Weights of a small mixture-of-experts language model, trained from scratch on English Wikipedia: 7773 steps.
Below are experts of layer 2 (counted from 0) of a mixture-of-experts language model. Rows are named router (the router's row for the expert), gate (a neuron's input weights, with its number), up (a neuron's input weights, with its number) and show model dimensions 0-127. Each number is 128 + 24 x the weight over its row's rms, rounded and kept within 0 to 255. Numbers have three digits each.
Before each expert's rows: "mostly gets" lists some tokens that are sent to it at least half of the time; "comes after" lists some tokens at least twice as common just before its tokens as in all text. This comes from a sample of Wikipedia text that the model never trained on. Tokens count by the router's weight.

# expert 9
mostly gets: " Union", "20", "leg", " part", " national", " political"
comes after: " (", " ", " the", " 19", " no", " me"
router:134134115104103152161148168107129109152148152097151147094137122157148153084149113147090147098104154152146145142165100114152156110154164127137155152153162106157139146132148150130099099103156158154087146095167145094160096137099115122158106150101160101100155146164158104111138140093099102138154159100134153114100148150139106120164140148149107106158104139142094144109154116095130142114112
gate5:111092083125130109177117169125144147167109131153119130144133142125080158115123077124111139139134096120121131092105136092055140123144111118100122125128127130132146126159140075163132101178100130151120135172136141110163137149145120096083157154147067141140114146154138128151171114146144128162099109189154145095148106114129127102136140142122149143122115122106124139123157120109100149092145
up5:119146130072131138148141140151199147093135125112152088162097140085106138116111106108138161131156159151172116081140142132103152118126102184112134094122171157113131097143151128140131158096110124113125120146088132097139160129158134130148131112121154122136123102117128143098141150153141193141141146158156161120124160142153125168131168108114164125139121123141120126123123107162158179165119
gate6:106119078176132142128131107121146163131167136176123101114095130120103128139094144114135087117177102093105136166150132107109111137131132114136138143129083121118172109141165092162153113125130139137118144118143161104127137121147102158087124147156148164099118096100083129144113118114151112154060130122131069129118132128128123121181120156135161118143154116090128181128120158138163102126136
up6:136136148126118152105123153111147126138151153096130136135163124117141153107144166120112170133116151129111107034101136119140113142116129139148134094090166162107104117158124144180150115132137089128141151130117120129114098131141121092082156121126085128151134104136111107170175159099124150135117079148193149173137124128129139167135139137152196135139134130122122115160107151140136142145149
gate7:111127126173144106081089079147138124128127099135116122163131140094102125149138152132133107155125089083100099145117139132116092144107087144124118129136101158065137125130125126119155143150113092093144139151107089160120162119139153144113138106132117139162064125089121166144106125136170141103130124135117098152151090103107154134111096135117115163085149093124136117140102144197147131141115
up7:151117137119107158179117100149097149148112149156131129092135130128143119103080120150129139104157121135122093164137136143140144073117147145095156119107124091144125127123130146113125129182121125112122081155099140096161098154124157123148140135124161127125124163088148149087142109106121126090133122142128130090142168105133131146073089083130178109107155128136128123111083102143107120144054
gate8:094108128157119083159114121162120168129115133135148143132134102100141117124074165113163104127108094155151138129161133151165096131109111075141110138138117128141139091127079080114185126176126114121097155158103112124166141164130178142120112157127119148135139120091133121154133083141146125165111141142141145134154142155090099141154064145132143145112115121102111124131126171150102118152119
up8:116103136127140105121164153140130155121128146096099138129117129106148204136100105098092143127118119132162162081172104099136188155133111115096125118137124111082132104128125120134117134152128136168123146154111152188108141146120111152130181116116160137146118089125148107144151118151092154169187117103129118122114140162131117104134099150120113147138177125159136139115145093114174155124135
gate9:123121136158130077082121109122115145113098069136117114170131123107105095140124132108135095157147129107085098131145152152112106125100130119105098110090100164103109109134111098131165142142107081088147115151103112147111146116173159155111147105125112127148057113107109160135130131155179121129111107132123092136150107123119164118107083129095129161086134091122146103132106133167136133113147
up9:132124159133173139124139157172073160120181148141098156091112103135136128137138119124126136104103106140112117132132134116117171197137093115130115096150140166181123091170081145138146148117120109141106118153091138096135105080126156122152165126157158151109139122117113145106089106159092136113119122106117127121128121135150139122101142133131171120108150152117164111173167125136170160126112

# expert 28
mostly gets: " ca", " Com", "vol", " cl", " la", " No"
comes after: " |", " ", "|", " St", "H", "S"
router:134133114104103151161149168107130109152148152097151148094138122156147153083149114148090146098104155152146145142165100114151156109154165127136155153153161106157139145132148150131099099103156158154087145096167144094160096137098115123158107150101160101100155145165158105112138140093099101137154158101135153114101148151138106120164140148150108107157104140141094144110154115096130142115113
gate2:134099173143122167093085135144151150130070085160106096149102129097095086166118126119113134134155076117086135092135140124066131150090097103106103105116113141109144132119131101101144118146105119145102127125122103123137163119150141159113124131098110163140109129123132133146180119132152125099122126156148111117169101149131168106124127171123153138122158104156157163085139092126140130101121
up2:159100112151126117153113111125074114166123142165131113130056130100123159141164170138157173117150128118101137092128106147126083119109106116108102123143080153094138109132171143162117156097159156114139171153133150121112091163148111159130097129164106141133130124096116130125153138115116120138151171136126166132123132125080129151116104151127134156147105133148178158122129142105121130127183
gate3:118136139117138130107080086137095116132119147147147119125152096159115123158148118091126109126097102119144084099127105146113141158089131146166115083160147156145129154130140116103074115182109118135123165147124164117137156107159139090136119133130127102143121160149140162084140117162116179076114116134139153141105116147132176091134094131135150141124083131146143118102111179143107097110165
up3:145126108140118128149129104121124104150108116096151136136175139147147111121140109174145151134133149133126199199164139124128094134137130132106088141199132138144147129132106157095171116087163148099159112113105160138131104160107109123155144126099131085159125128143110152119092148084116105146146178140139111103153135129126165159126108099168127108108147134167141163109133142108114120107144
gate4:108131092132167138079120101097118126139116115148136127134109121121080111183080144140106089130133140144068088162144115107131099149125131120080158135106071116128130107110116089105133136140108119139158139148107108106160101102154137136119146162127146134102114104134123126106108155103136092133170143132118157185100102113162154086106131107155135151111134122170095121143117167093111131133101
up4:141118079145099140116126142120117116134149114162136153116081133108135140138132161092112133102171115084101083145121154104082139081154142153136119109128091128120138112085172113138098124102133186114137150128142083109138147157144126108138123105147137138136128128101140159155151116141108165170110161099168125074129188163100139130106129130141114125114138103150135136114084137124146185142116
gate5:115139141127125109131101122138106170144117154100141133121166136130155089114136118144137094120125162144142135131121114180188127176135126094120139123147111181095104114165166073150142091105105102138108142085131125153111145143110125097102076147095120148154111106136114118134143147113140125089082119135086143130170103101135131120100100127148133128111119088137173080145098140129160086111128
up5:107092114106106161123130139168128071121113172163130169165110154138125110172140136115105157128133134121128163141160132107136138130131138139106175070119148089156139165149127139145126148118139145128157108151130147157139155120150116097170140134130136135177127106123067153099143151115120129114107120116157141110118105094102124137122131190163132142159139074088118092096131111120127108086144
gate6:106135121154134103089070114151127140114124101138122113170129121109110120140106127119138108140155108100097109118124167147114106139108118118127104123101128155090127122114106112119162141135115075090146124160117099151110157098149164145112137115152109140172055131090115166133138108155188144107100107157117092140172096127132169115104083127114140158100164088122138109133120131171157113135128
up6:124160152122066075077127138120138069153163125134121128137154133131155112099136178157145099085133143102114131134105131125150100134104130110111123132144142153154168168133123103111151195104114114144101115102176102137115164121097104130154103115108145127146122103119172128129110128132128121076083143086117126133163114159122154164122134115148118150099150110109143122169113136161127147105133

# expert 12
mostly gets: " of", " His", " very", " long", " much", " Her"
comes after: "'", "hi", " one", "y", " It", "vi"
router:127148138113157105068100092096135145128157107153143121156153122122137178149119135117101118110163154140136169147117125098147127179086103107154106099078150123137155153131146155143134140128118126135109153132081126143111177155103118136137100109136125092109125129114105118136170179143178104099142104131106139090094155174176107113121123142116159119115121123128109130128157128119095114170088
gate5:122115159179137147159081132196153093161142103142149116136126126097128132141146157130144126112103080131149121125093136166109106172177121133133139148111143141121077085136123122094101168141109139123123078117131137105102129088132143118140124101143112144163127144114105167123140114156122127100104125145111093130135071117131128136104127082138119178104111071144139145142111109098109123163131
up5:110113093150128141157107131155092152131136111158144152156126128109111127099112106168068117094112103162142117139135141101121135152104115114138112122142130089119132090156099129162173169093129138127126115178116118123107093126110123102095157139149174168121138138124116110094098110135137102194117116108137133108139138147129144074137117105098153122140123137148075177126165126150160108134077
gate6:102097137131148100111114154112111168152136125111118125147130186114103119163151095185123134146184136132118131127132137103107087115123099116128139126122140120125118103115124118128169079100123078068111147126113133111097100135137207159152103178139128115135098116123170145121134142063137121088121123110138108158110106123141139121140152184099122140134160122123131131143128170130138149107127
up6:138143162140136107080141093085120151138099126147130096138143145093157140146152129162129129141138151139136129122103109106141127148154141114136150091136102089130147194123129119194150077173149128098160126108131128170105160086109149116148156130104079123134120117121113165123101173079153109132158099095156123127109134127129108145127147147139123137122110125185146128077101115138095116144131
gate7:158074105146127103112129120129107112136129134128128096172129169097117130121134121125142148136109135111127165131128149106084106119118090118103148113103142120131135124171115091123125151119115095095145137126108100132129103123133168151128120149155112148110092136149081119151164152093166121126135149174132118146159057130121159113146090137113173182096129094167150141119152172133117090136184
up7:153111139125157133083116140122138110145147115131122116139143127128162174129118172173147132121123140125138175135110142123155102152093111082138164102102180132154165192133106127124096120117125100132132160087091129123140133141109127143156102148096101138102127151132073116159158162082131088134165127142144151108137091125127137138155113171118145125073115119138139141123144179128106118163161
gate8:124150136129136137101112106136141130101098126100124113152142169146093136155141119129131130153168115133090123089088134115096104096173138103137153139098093138140128184140127105151148117126108138126163158129106139132114143129140153108152094172136117135142113148116134167082175139098174102075097110146115114148123122116090112103134130177176145131088139105092146073133137134122077134121157
up8:138170159090131121089113084107155095131148130146154128152148189147129144161103122134166155128152116110099163122093169112128131161140127131131144112119093089143166155091172126158167123132102115118110120110093163172119147165136148137158093157125104104130123113136113100120136151109138109148092126163104120127118141116126150167124153137134129102105100143124151108129137146107050140130165
gate9:142139133177119130087093111142113133118151135144121121158126136096126109161120145136095136150056111121089135215126120118109125119126107129094144142165114146101116097157112106132122165143152115135126135143150092169125126122117138145117166094114135119158059131135144111133157120142126097088107131120097099122178072091155175119105104135114114158109143107136144121113105120110134124099117
up9:144109181118119143155091122110123133125165172159136132096142154078072126143130111137130156144122171124117120142129113098097113103129140097103148141144132129081157106110143152114170127151145137127152126072135136108132094133135121174111135188116121148101125128105142116197124126126112124099116145106114118116073143106147158153089150119134105158075127115128123123096107119151113151129077

# expert 16
mostly gets: "row", " building", " version", " information", " development", "struction"
comes after: " of", ",", " at", " to", "ed", " in"
router:134133115104103151161149169108129109152149152097151147094137122155147153084148114148090146098104154152146144142164100114151156109154165128137156152153161106157140146132147151131099098103156158154087146096167145094160095137098114122159107149101160100100156145165158104111138140093099102138154158100135153114100148150138106120165140147150108106158103139142094144110154116095130143114112
gate2:189162168128155145142086145127147103127097142120147124095111100109083116154103108140136127177126115112101090124136143151143105136135143133115134132172110134079132126090131130170157150139124103127109116133161129161137120105120148094128153159120081155170105136070150145126171126130135143149149184123105125117125124150149140167098114130141113104091158092101091103114146132079120109134133
up2:121135163110148161155131147164145123138102155128139171143098104113106095171106147138117150138102143113101129095156123117179083139089165115110129159147136131143119114159160113125121140078152143129153131133151087135135149127093144132157091115117122129163137143145143176130126125118147175123121169138123147109113139142147152150113133153176101122146154105106193131118074097109166099087148
gate3:119123104162109103090106102145132149132138114139133091159136130084122103135132148135154113126142126102101111088131200120100139128121117121127104138088111164078142145145118125134128110182128114095166106170105083142126188114201138153140122136099130153152094151125114157164097123147141152106120096134132086165163124145134154125133118123118163165102134126136132117120096142170141125141141
up3:131089134085136160143116094152183115132140133152117112113096154108131166126150177158118101103146111132166118105144113084118148135105134139142147167066140119128166111123091126175124112144128131128114133097153116122119121106144166119133110132129129174126116189149126166104090109128170078131087158141112113079082086117136127131169120110109111156129098110118121139151136136121146114122132
gate4:097107155104135116093136122126135147077111069117173128167099130085135102138152106136133116157128103113139138117129134125116138112152108120116080127110089179119113097156130104101168115151099093098109110165110132163124162130160127097142121102143122147142114086120098151174124134137133168132082136118142106147138127123117141176133147152111073098109115099128082108115122174149142102110137
up4:157089115118097106115156141097132105137126117132114098111165132091091112153080123076175145145124142124106132124101144067118128130125164107156160112132156149116102135157110124112135151142160139098141148150121156140118103156117137135153123127141166107116130117101135090150130108141152119116118160141167084098172141096129108139140125125175092175112151151130145126127177108090066125148157
gate5:117106141164145119093109096151135151115113075158120101160129134114108111135102140113142081158134087089085118112112143147131108151127109109115113118112109173097121117132100114130139143174115087090145113162087122162102146094168163128119150127142126133150067117121104162138125115132172131102123117131119097135156093136120156113094099132119149173101157082105139116151107149157164121134160
up5:107136133087140142122119095141136114155116091096120093133120144123094132101143167133142118151069104087132125126156120150131147160179081122147131157108117133128183150118094118118144133187149072123129152111090145162138158161167139119086146096114120135137124135099120156116165149119094141120163139142098122150130116129097161140086128158116125125159128126147107133152169105138119152176104
gate6:126117076139135131130100084127091132122084144121112153074148123131097137129128126120128138122159121155096082116118141119125086133096165113114128164115072119138126136131099122118173080127126124125135125099104110172137100137139120116109144145131085177123119129074112186104159122126130091141104118108087127075137144118090128085119138140132153135113144101092148128095152077117134100123130
up6:121106143085121141122124094112121126114122107136152127124068158124148127109120101096149148148081147100137164130140098140126130104139147170154161163078180139132122088106126130146137134147166141137124130121114116083094109119175167124154103112167119109126123140160089108141116142144114149104152154114149175131120127100162141200113138108186114111108114168157115124114123155116127160135112